Experts of a small language model.
Size: 16 layers, 27.4M parameters.
Training: a variant of Muon for the experts, 203M tokens, 6208 steps.
Below are experts of layer 9 (counted from 0) of a mixture-of-experts language model. Rows are named router (the router's row for the expert), up (a neuron's input weights, with its number) and show model dimensions 0-191. Each number is 200 + 30 x the weight over its row's rms, rounded and kept within 0 to 999.
After each expert's rows: a language model's description of what the expert responds to. This comes from a sample of Wikipedia text that the model never trained on.

# expert 40
router,160,201,217,219,230,164,157,179,170,190,158,241,242,220,181,252,190,229,215,165,226,234,265,213,205,149,156,161,191,178,191,206,178,189,200,222,194,261,212,196,197,171,220,182,187,236,209,160,172,187,221,199,257,211,152,228,213,187,209,212,183,173,145,222,226,221,265,201,222,174,178,193,206,186,213,210,176,209,173,177,243,209,187,182,195,164,235,201,224,147,143,200,198,161,290,229,218,203,157,199,201,205,191,188,232,199,185,209,118,236,217,219,239,206,252,169,199,184,171,182,241,226,199,198,221,188,225,184,186,204,157,219,168,194,230,195,230,196,191,177,224,230,166,163,162,197,222,252,236,160,267,163,179,207,184,185,215,258,184,169,176,234,181,230,206,202,116,177,171,221,180,199,185,240,225,280,183,200,178,195,223,207,160,146,201,187,268,232,185,226,191,164
up0,206,177,211,176,201,229,129,178,141,193,197,192,175,194,197,201,220,215,204,179,177,202,184,166,182,189,204,242,220,204,212,181,184,229,160,173,210,212,178,241,214,196,187,238,237,191,205,153,233,212,225,253,209,221,196,213,265,149,220,198,171,195,196,252,186,196,191,258,201,256,218,225,228,214,197,209,188,156,200,243,251,249,185,193,202,194,227,134,257,183,206,214,182,186,192,225,161,161,240,154,226,145,142,209,161,236,186,156,214,210,211,201,184,230,177,222,245,154,181,225,241,130,209,175,172,207,195,167,227,242,242,210,234,155,200,191,218,152,168,249,204,257,193,195,192,199,209,186,184,233,258,143,210,208,243,146,188,185,199,194,245,189,216,192,231,230,169,184,132,168,230,179,165,124,241,189,205,171,177,195,243,183,205,208,251,218,188,166,183,249,216,177
Commas and conjunctions

# expert 21
router,229,243,188,183,205,217,188,156,192,165,190,240,227,239,225,151,237,240,247,235,259,190,205,230,217,163,229,235,147,209,227,223,159,188,234,239,223,184,229,171,192,213,190,212,207,125,226,213,220,202,204,177,158,182,212,183,157,161,214,184,215,195,147,164,168,192,215,241,160,169,203,213,204,248,176,218,202,163,180,141,206,218,209,246,217,163,255,210,187,151,199,237,207,178,178,173,185,195,195,170,158,191,183,194,196,203,212,203,200,211,166,224,152,229,234,152,264,283,152,248,137,200,180,171,213,190,193,262,170,219,232,201,191,205,190,234,242,192,221,198,196,187,193,220,177,236,159,206,220,181,210,223,235,247,225,232,183,152,144,180,230,187,173,234,160,233,226,151,142,159,186,195,212,231,206,169,233,172,182,219,223,192,181,276,215,177,203,167,207,189,222,205
up24,212,174,229,191,239,281,232,154,269,168,215,182,238,181,242,205,245,227,184,224,160,202,165,197,174,159,254,210,243,183,223,230,177,195,198,239,186,137,181,192,171,217,228,224,236,201,241,265,180,190,230,191,264,225,143,232,233,206,234,190,231,178,201,243,146,182,225,235,248,191,178,184,240,177,184,193,200,158,201,222,219,192,212,211,202,193,169,193,194,235,143,220,171,194,200,181,219,227,237,151,182,197,212,209,158,156,283,209,203,142,230,184,144,188,215,186,142,207,155,205,140,194,184,162,210,190,187,216,204,191,271,191,182,154,166,225,216,187,193,209,173,148,186,158,205,161,212,244,162,207,221,206,180,219,240,195,221,150,211,214,205,236,178,175,217,199,202,214,168,204,219,199,174,180,194,143,245,199,194,173,219,188,233,176,205,236,189,222,172,154,210,209
Abstract head nouns

# expert 20
router,218,201,165,130,205,187,172,173,173,250,184,201,152,254,251,201,234,245,214,236,221,186,156,146,175,223,205,188,241,223,203,240,218,229,207,204,218,189,227,207,150,160,179,139,228,188,198,147,225,236,223,212,151,184,223,159,151,189,192,233,209,252,216,178,222,190,216,226,177,189,233,172,189,165,197,233,197,139,198,152,215,221,203,246,173,178,214,199,160,195,249,253,243,190,181,194,220,214,170,134,205,191,185,174,183,183,199,186,230,198,208,151,118,186,249,197,212,189,183,200,220,175,214,242,211,148,167,221,175,242,244,200,214,238,190,225,238,175,254,199,177,170,188,213,206,226,165,200,234,151,218,241,205,210,234,228,198,171,224,250,206,217,173,261,168,241,217,150,218,206,172,204,169,241,217,184,221,181,152,209,249,204,186,256,198,188,232,159,195,207,227,169
up1,182,211,205,222,200,156,204,218,199,175,192,185,239,220,160,189,167,196,189,215,167,222,218,211,126,183,207,165,161,159,195,204,216,161,210,197,225,154,203,194,149,215,199,103,242,141,182,215,255,231,190,250,185,288,204,184,226,232,178,195,219,267,237,192,217,252,135,215,217,227,205,242,189,208,157,239,185,161,215,193,214,215,201,249,164,211,143,177,200,155,198,190,197,177,185,213,211,172,208,199,211,223,215,183,224,224,221,170,190,192,168,173,195,205,188,160,285,211,228,150,243,207,181,226,203,212,178,260,229,168,226,194,207,179,176,179,136,141,235,206,210,166,187,228,200,208,169,181,190,218,230,195,167,195,142,199,218,178,163,227,245,223,215,211,220,190,215,183,249,219,203,171,248,163,206,219,196,196,189,210,161,252,271,229,226,232,198,174,192,160,221,224
Infobox field labels

# expert 14
router,211,176,176,193,192,157,198,255,209,216,211,180,213,234,145,216,142,181,214,166,187,240,210,228,205,250,230,219,197,216,186,143,194,215,191,217,186,202,200,247,180,162,187,204,186,217,189,253,152,224,180,212,181,247,170,158,185,221,168,250,229,202,220,227,221,255,186,155,200,205,150,177,193,206,175,158,202,234,170,255,206,200,189,159,173,201,192,152,206,223,224,216,182,206,196,230,183,182,239,185,192,172,167,208,218,247,241,192,209,193,169,202,252,153,216,208,228,189,271,234,204,144,161,193,179,246,181,222,233,165,190,205,215,193,194,176,133,215,149,188,189,166,233,209,240,185,208,174,162,171,132,179,178,135,199,207,229,247,205,260,210,221,194,183,179,156,208,237,218,235,183,187,217,135,166,165,284,276,241,201,208,223,221,161,169,184,188,197,216,238,197,211
up4,185,188,232,185,252,159,168,208,163,210,207,149,198,207,247,210,208,218,209,154,242,209,240,220,142,228,159,251,204,223,208,222,195,206,193,158,257,125,208,182,203,166,222,202,230,229,157,206,207,194,235,203,215,233,227,184,177,165,200,187,146,188,199,185,210,243,195,206,166,123,181,187,209,192,230,167,186,183,264,189,236,173,188,163,195,213,243,191,252,228,165,206,213,228,139,169,199,178,223,187,232,237,207,177,135,190,236,237,184,148,228,182,210,235,194,184,262,156,159,190,211,208,133,183,204,213,200,199,220,206,233,168,208,154,190,235,205,262,228,192,201,243,196,187,205,211,207,215,195,173,193,255,165,228,265,246,212,148,206,209,138,178,243,186,221,152,170,233,170,244,187,205,193,232,147,225,178,235,237,170,178,183,196,216,199,185,218,152,206,188,223,206
Foreign name particles

# expert 39
router,237,195,168,235,198,189,193,148,222,165,207,242,156,238,255,179,205,184,180,214,170,210,197,189,167,153,228,182,151,202,230,209,183,147,189,228,219,159,240,225,226,233,191,178,224,198,214,187,226,190,221,252,147,186,186,188,173,168,205,194,204,231,216,195,194,174,269,264,187,178,187,183,222,227,229,191,218,163,209,186,270,168,216,206,196,162,216,209,197,180,228,217,213,177,181,193,160,190,188,192,146,170,189,216,187,181,254,183,225,175,192,203,166,190,251,185,203,250,183,258,208,208,165,214,230,185,200,217,169,217,220,181,125,202,222,203,232,165,235,204,191,181,207,257,195,204,120,193,238,205,183,276,233,229,236,227,152,179,179,232,206,199,247,262,187,235,174,205,190,162,227,208,205,242,199,185,190,164,197,151,194,192,234,254,216,158,196,105,145,237,219,188
up0,189,155,198,227,222,145,178,176,213,213,181,221,229,241,184,174,232,186,222,213,237,212,217,252,194,159,191,172,206,193,186,215,212,208,201,224,143,176,248,244,178,131,218,159,232,204,239,220,197,156,212,228,212,224,206,163,232,171,220,153,189,175,217,167,195,190,148,226,198,216,184,195,222,206,225,216,184,215,201,168,210,186,240,171,219,226,195,158,224,170,197,192,220,209,213,210,253,182,252,234,236,178,205,207,190,188,248,180,242,251,168,101,221,166,220,194,269,206,260,210,137,147,180,203,200,169,234,225,228,159,208,238,182,209,216,169,201,220,170,222,189,169,167,218,220,254,138,168,202,246,152,227,184,202,229,241,199,204,156,213,226,212,168,235,219,158,192,192,202,157,179,175,175,151,152,172,190,252,191,249,175,147,238,252,214,183,174,160,195,214,204,222
Nouns ending phrases

# expert 44
router,198,187,215,203,142,199,201,222,173,201,182,210,239,202,206,206,159,169,217,231,160,191,237,155,221,227,164,198,238,218,209,201,168,209,179,194,190,231,177,175,189,152,173,182,225,239,184,177,189,170,164,246,161,160,229,211,213,220,241,182,212,183,224,208,182,202,206,158,176,210,196,217,185,215,170,143,194,228,210,253,206,201,286,210,194,220,162,225,200,170,216,230,214,220,229,202,207,240,249,152,238,247,223,150,235,217,250,172,159,190,194,219,179,157,186,199,180,199,184,185,156,209,221,207,207,196,136,167,182,158,207,272,199,190,250,227,225,196,155,249,226,226,256,231,233,156,222,137,148,226,134,236,182,198,197,238,165,213,148,199,196,209,164,163,171,179,202,203,270,200,206,254,204,217,190,195,223,269,192,184,270,167,212,165,145,191,163,215,231,197,200,194
up2,200,200,221,229,203,171,178,218,231,206,203,231,277,215,177,133,193,141,192,142,188,230,212,212,216,165,201,164,185,185,255,183,166,250,193,206,187,204,229,190,241,198,191,249,183,192,234,211,195,217,230,229,161,217,202,150,206,174,244,221,139,230,204,164,212,144,206,206,226,227,184,226,196,214,227,160,210,180,182,172,224,193,157,211,212,189,125,214,235,230,209,212,194,200,180,241,196,184,212,233,221,197,137,195,206,221,256,179,233,157,227,146,158,215,223,180,205,193,211,233,198,168,226,201,165,241,167,176,228,218,164,184,226,226,221,141,216,251,164,186,156,158,203,213,201,187,228,230,184,235,177,227,219,217,222,223,247,158,169,238,215,246,213,195,156,232,182,174,196,164,222,241,186,180,238,178,230,203,166,151,192,199,110,238,181,132,196,165,203,211,267,201
Quotes and sentence punctuation

# expert 27
router,161,146,185,176,155,193,250,228,215,184,232,230,205,191,184,234,147,187,207,193,184,174,240,176,216,164,183,195,225,220,180,176,174,167,236,171,185,199,176,227,179,172,136,159,212,235,226,194,227,149,227,183,224,199,212,212,239,242,232,155,234,174,221,211,213,179,185,175,193,116,218,239,181,227,167,172,182,211,233,180,213,242,246,200,203,222,180,153,173,194,242,176,210,236,245,230,156,209,220,192,231,189,253,190,204,169,253,227,196,168,181,172,224,244,270,163,199,228,237,189,261,228,239,213,221,237,248,206,196,217,147,202,151,176,216,210,187,208,164,254,207,170,227,207,233,191,177,234,170,229,167,183,205,175,167,222,188,226,225,160,194,156,237,200,199,197,219,191,238,264,161,176,191,143,183,177,193,208,251,151,266,169,235,160,196,218,168,175,182,220,213,203
up0,226,218,169,182,204,165,209,162,248,288,140,183,218,221,210,247,182,235,160,206,168,175,202,239,165,199,202,154,233,193,203,250,249,252,184,196,177,227,196,209,233,205,164,158,219,162,253,158,269,232,192,249,176,205,210,229,203,193,161,208,157,157,245,227,260,216,219,214,221,185,186,135,205,187,225,194,189,188,200,201,232,248,181,191,174,180,219,198,161,225,195,187,185,167,156,214,239,194,147,225,185,198,247,231,185,169,183,209,219,173,233,183,194,235,232,139,228,220,224,275,131,171,194,196,218,201,260,218,211,186,143,210,159,197,209,171,179,203,199,213,175,169,207,219,202,221,132,224,224,252,196,170,233,205,181,208,202,176,172,205,199,144,196,196,198,259,215,181,189,216,180,213,176,151,170,231,184,164,220,204,201,225,146,176,182,221,213,227,165,196,223,174
Math, code, unusual scripts

# expert 4
router,221,188,155,147,230,188,199,167,191,205,224,259,169,215,238,218,225,223,225,225,210,220,152,173,160,206,219,173,234,186,231,184,199,200,170,176,223,180,201,163,238,177,162,194,211,184,181,181,203,221,211,208,265,270,223,178,197,179,211,217,179,159,204,218,185,223,188,206,268,235,207,153,186,183,232,191,211,168,187,220,136,185,152,145,225,210,174,218,200,243,207,187,195,137,143,225,224,208,206,201,184,241,209,221,239,181,171,156,207,217,268,163,152,174,120,244,256,191,214,207,216,178,254,239,159,185,213,201,197,202,222,199,243,197,171,188,181,190,228,199,213,214,255,179,128,199,211,193,206,208,196,202,191,176,210,199,210,195,228,188,191,173,277,220,191,248,228,176,249,151,222,203,254,187,151,265,186,177,212,136,206,176,149,192,216,208,190,168,212,232,222,159
up0,154,163,216,202,223,175,210,172,185,201,190,176,202,164,204,200,225,187,282,219,163,178,176,200,247,178,157,205,158,177,227,185,163,259,246,240,167,174,205,202,255,221,238,245,166,161,251,242,203,209,210,205,235,160,245,227,213,175,239,254,166,192,171,225,172,200,220,228,248,223,169,217,230,191,249,205,197,213,230,184,134,152,199,217,209,199,189,177,252,212,147,208,257,178,180,201,231,181,195,171,184,233,189,246,236,244,172,198,214,189,190,215,165,189,246,134,203,209,178,197,227,178,189,184,206,193,189,196,200,207,232,216,184,131,145,204,233,162,210,182,242,220,133,193,183,237,200,237,252,214,161,218,222,212,201,177,198,221,220,212,188,158,156,230,151,195,185,175,163,191,189,204,207,156,203,203,171,222,169,181,156,211,244,258,192,191,228,195,152,195,149,252
Geographic coordinates